{
  "hidden_size": 128,
  "d_shared_expert": 0,
  "hidden_act": "silu",
  "routed_scale": 2.5,
  "balance_loss": 0.00362,
  "balance_bias": false,
  "router_logit_norm": 1.0,
  "vocab_size": 13250,
  "tie_word_embeddings": false,
  "learning_rate": 0.00902
}
Below are experts of layer 6 (counted from 0) of a mixture-of-experts language model. Rows are named up (a neuron's input weights, with its number) and show model dimensions 0-127. Each number is 50 + 10 x the weight over its row's rms, rounded and kept within 0 to 99.
Before each expert's rows: "gets" lists some tokens that make up at least twice as much of what it gets as of all text. This comes from a sample of Wikipedia text that the model never trained on. Tokens count by the router's weight.

# expert 31
gets: " |", "|", ";", " -", " –", " /"
up0:49 36 72 48 40 38 52 57 60 49 68 29 46 50 42 37 46 45 48 55 57 36 55 51 40 34 70 48 45 39 54 49 53 47 46 51 43 54 43 37 44 52 65 61 44 42 46 52 49 46 31 50 65 41 48 53 43 48 51 59 59 41 40 42 52 48 43 56 60 57 58 41 58 47 66 62 43 50 27 60 56 45 52 43 65 69 48 40 38 57 51 65 36 69 55 34 61 36 58 62 59 64 42 59 26 39 59 51 56 65 67 57 46 49 55 50 62 55 55 32 64 61 61 49 39 43 31 46

# expert 34
gets: "\n", "==", " ==", ".", "===", " ==="
up1:40 53 52 45 53 49 60 47 59 58 42 51 64 49 40 56 49 64 56 35 54 46 68 57 60 54 66 49 53 48 45 38 46 48 53 49 36 40 52 53 49 40 45 31 47 47 70 62 55 45 54 59 32 46 43 63 49 32 46 50 43 55 53 56 49 56 50 55 30 44 40 49 52 62 62 55 34 49 48 45 41 43 58 59 49 38 35 73 50 48 58 43 56 52 61 25 32 45 63 52 51 50 41 49 61 41 23 39 38 37 42 63 48 62 67 73 47 46 52 52 65 54 75 54 66 40 57 37

# expert 26
gets: "9", "0", "1", "8", "2", "7"
up17:61 44 44 56 57 35 52 48 60 48 53 39 65 28 41 44 45 39 50 64 59 53 48 60 34 60 50 42 55 69 57 33 45 43 35 44 46 44 52 44 51 55 34 65 37 39 50 54 28 75 45 45 63 25 43 59 60 33 64 62 41 60 39 54 50 63 49 49 53 43 51 40 59 44 45 71 61 51 63 52 29 57 55 57 47 61 48 46 49 54 52 52 43 72 47 48 56 56 48 35 41 59 47 49 46 62 50 60 49 32 51 63 38 49 62 51 49 42 53 60 47 42 27 62 51 53 59 63

# expert 58
gets: "\n", " S", " P", " s", " t", " p"
up1:44 46 38 39 54 49 49 38 49 53 46 48 51 65 79 49 71 72 55 51 50 60 60 36 55 61 46 48 51 43 44 50 49 72 63 31 48 46 48 50 55 53 51 46 50 40 40 35 28 59 41 34 52 46 51 65 70 41 45 71 56 55 40 38 58 54 55 43 56 43 29 55 52 50 57 53 54 48 61 61 43 59 49 62 44 63 37 44 58 34 45 68 26 52 47 35 46 58 38 39 54 53 56 55 46 38 47 47 38 50 43 48 63 51 45 40 61 70 41 45 48 54 69 40 54 60 38 53

# expert 61
gets: "\n", " |", " ", "|", ";", " —"
up1:51 60 58 58 43 44 51 51 60 51 58 40 34 72 29 39 39 38 52 77 35 44 58 47 42 54 52 43 50 47 43 68 50 45 52 43 46 55 55 52 61 55 47 48 56 42 43 44 82 23 59 46 50 47 43 54 36 48 46 72 42 44 36 45 56 67 42 56 43 53 52 47 46 71 55 61 30 43 56 52 50 52 54 56 51 44 44 32 47 59 57 47 43 55 51 37 54 28 62 50 55 59 35 55 41 61 44 74 43 43 37 48 53 48 63 62 49 56 62 41 63 53 50 64 47 41 52 45

# expert 8
gets: ",", ".", "–", "3", "5", "8"
up1:55 49 44 43 40 71 50 65 67 45 44 47 64 47 68 46 58 38 45 39 39 47 52 57 27 29 66 55 42 41 44 40 44 42 47 63 55 37 47 60 50 60 55 38 36 58 53 62 44 67 47 59 46 48 37 44 62 43 40 55 54 53 31 35 43 54 64 57 60 54 53 43 53 52 50 60 50 56 55 52 56 54 49 47 50 41 52 48 49 31 46 56 38 65 35 60 62 43 66 58 42 74 48 53 62 52 53 41 40 45 53 61 50 70 32 52 40 54 50 35 32 70 47 36 56 69 41 43

# expert 38
gets: " a", "ed", " an", "ated", " used", "ing"
up1:72 50 41 64 48 66 32 69 42 33 61 78 42 48 50 54 53 40 57 65 56 55 56 49 54 44 52 41 52 52 61 75 27 46 49 47 31 55 56 42 40 46 54 42 54 39 53 37 56 35 79 47 65 63 46 51 65 46 59 44 56 54 50 39 41 56 59 55 48 36 57 48 49 61 36 60 50 39 50 45 34 39 49 38 37 43 54 47 34 44 47 54 39 44 53 60 37 49 56 47 54 47 52 35 53 55 62 39 43 41 35 42 41 58 53 66 53 56 46 52 49 48 43 57 61 53 64 67

# expert 19
gets: ":", " |", ";", ",", ")", ");"
up1:44 61 48 27 59 51 60 42 47 59 60 47 42 53 62 54 60 40 40 44 34 37 59 51 62 44 54 51 48 50 49 41 54 66 47 58 72 54 43 63 35 54 68 58 64 42 47 63 57 41 46 52 48 36 51 50 41 54 48 49 53 50 35 31 32 50 45 42 53 53 68 25 44 46 33 60 63 43 78 41 49 51 62 53 49 57 45 53 45 55 55 55 56 62 59 41 46 33 39 48 44 34 59 47 51 40 43 41 45 33 42 57 46 57 56 46 55 61 67 61 82 57 53 37 43 54 39 55

# expert 30
gets: "0", "2", "1", "9", "5", "3"
up5:55 46 50 49 66 52 44 35 64 16 71 46 48 35 46 51 28 45 62 46 46 40 54 52 61 58 55 55 38 36 43 56 45 41 44 34 37 45 54 55 52 50 65 43 57 54 52 52 69 37 50 39 49 49 51 52 48 25 52 53 61 57 62 41 40 38 47 71 55 55 51 53 55 45 58 40 43 47 65 53 27 49 37 36 70 38 55 45 61 46 59 65 52 52 57 52 51 35 57 67 55 58 63 45 60 40 50 60 45 47 30 52 54 56 48 41 48 46 52 57 62 49 57 61 42 41 60 71

# expert 24
gets: " it", " and", " It", " he", ",", " He"
up4:50 49 39 55 58 38 49 53 55 59 57 55 33 65 51 54 48 50 75 56 47 53 44 55 42 41 57 59 31 29 48 58 38 40 53 59 41 52 64 61 53 58 51 59 62 39 48 44 50 46 56 44 39 57 41 58 59 48 47 61 45 50 40 59 72 34 44 45 42 52 45 37 31 65 47 38 51 65 49 35 56 56 38 43 65 58 45 47 29 64 41 61 38 50 59 81 58 40 44 41 36 48 63 36 59 50 49 52 59 47 60 69 55 56 52 49 59 35 44 47 61 40 42 52 38 61 28 47

# expert 6
gets: ",", " and", ")", "),", "\"", " was"
up13:62 46 47 58 41 58 41 39 58 46 56 59 61 62 45 47 42 43 42 47 51 23 40 55 50 51 58 50 59 55 50 48 60 49 47 55 67 45 63 50 65 35 53 46 35 62 47 74 50 37 40 56 60 36 39 49 52 67 62 55 44 56 41 34 35 33 46 72 41 54 52 44 62 58 49 41 57 44 44 62 59 51 53 61 52 75 60 45 67 52 48 44 41 63 44 68 55 51 42 57 40 44 38 35 60 39 51 42 49 60 51 39 62 43 45 39 64 31 48 35 49 55 41 39 64 42 36 66

# expert 39
gets: " of", " with", "ing", " the", " for", " by"
up1:72 40 56 52 57 68 59 49 51 36 49 53 40 32 54 51 72 40 42 47 50 39 50 41 42 44 53 57 70 52 60 57 39 49 58 42 40 58 43 38 40 86 42 46 43 48 56 48 57 50 63 37 58 56 45 43 63 21 63 39 48 35 53 65 54 52 50 47 58 48 43 40 42 49 49 41 42 61 59 58 56 47 52 55 71 46 66 75 48 43 43 46 42 41 47 25 38 50 53 42 49 62 41 48 45 50 53 41 42 59 46 40 56 55 67 52 46 53 41 63 63 53 61 46 45 36 53 54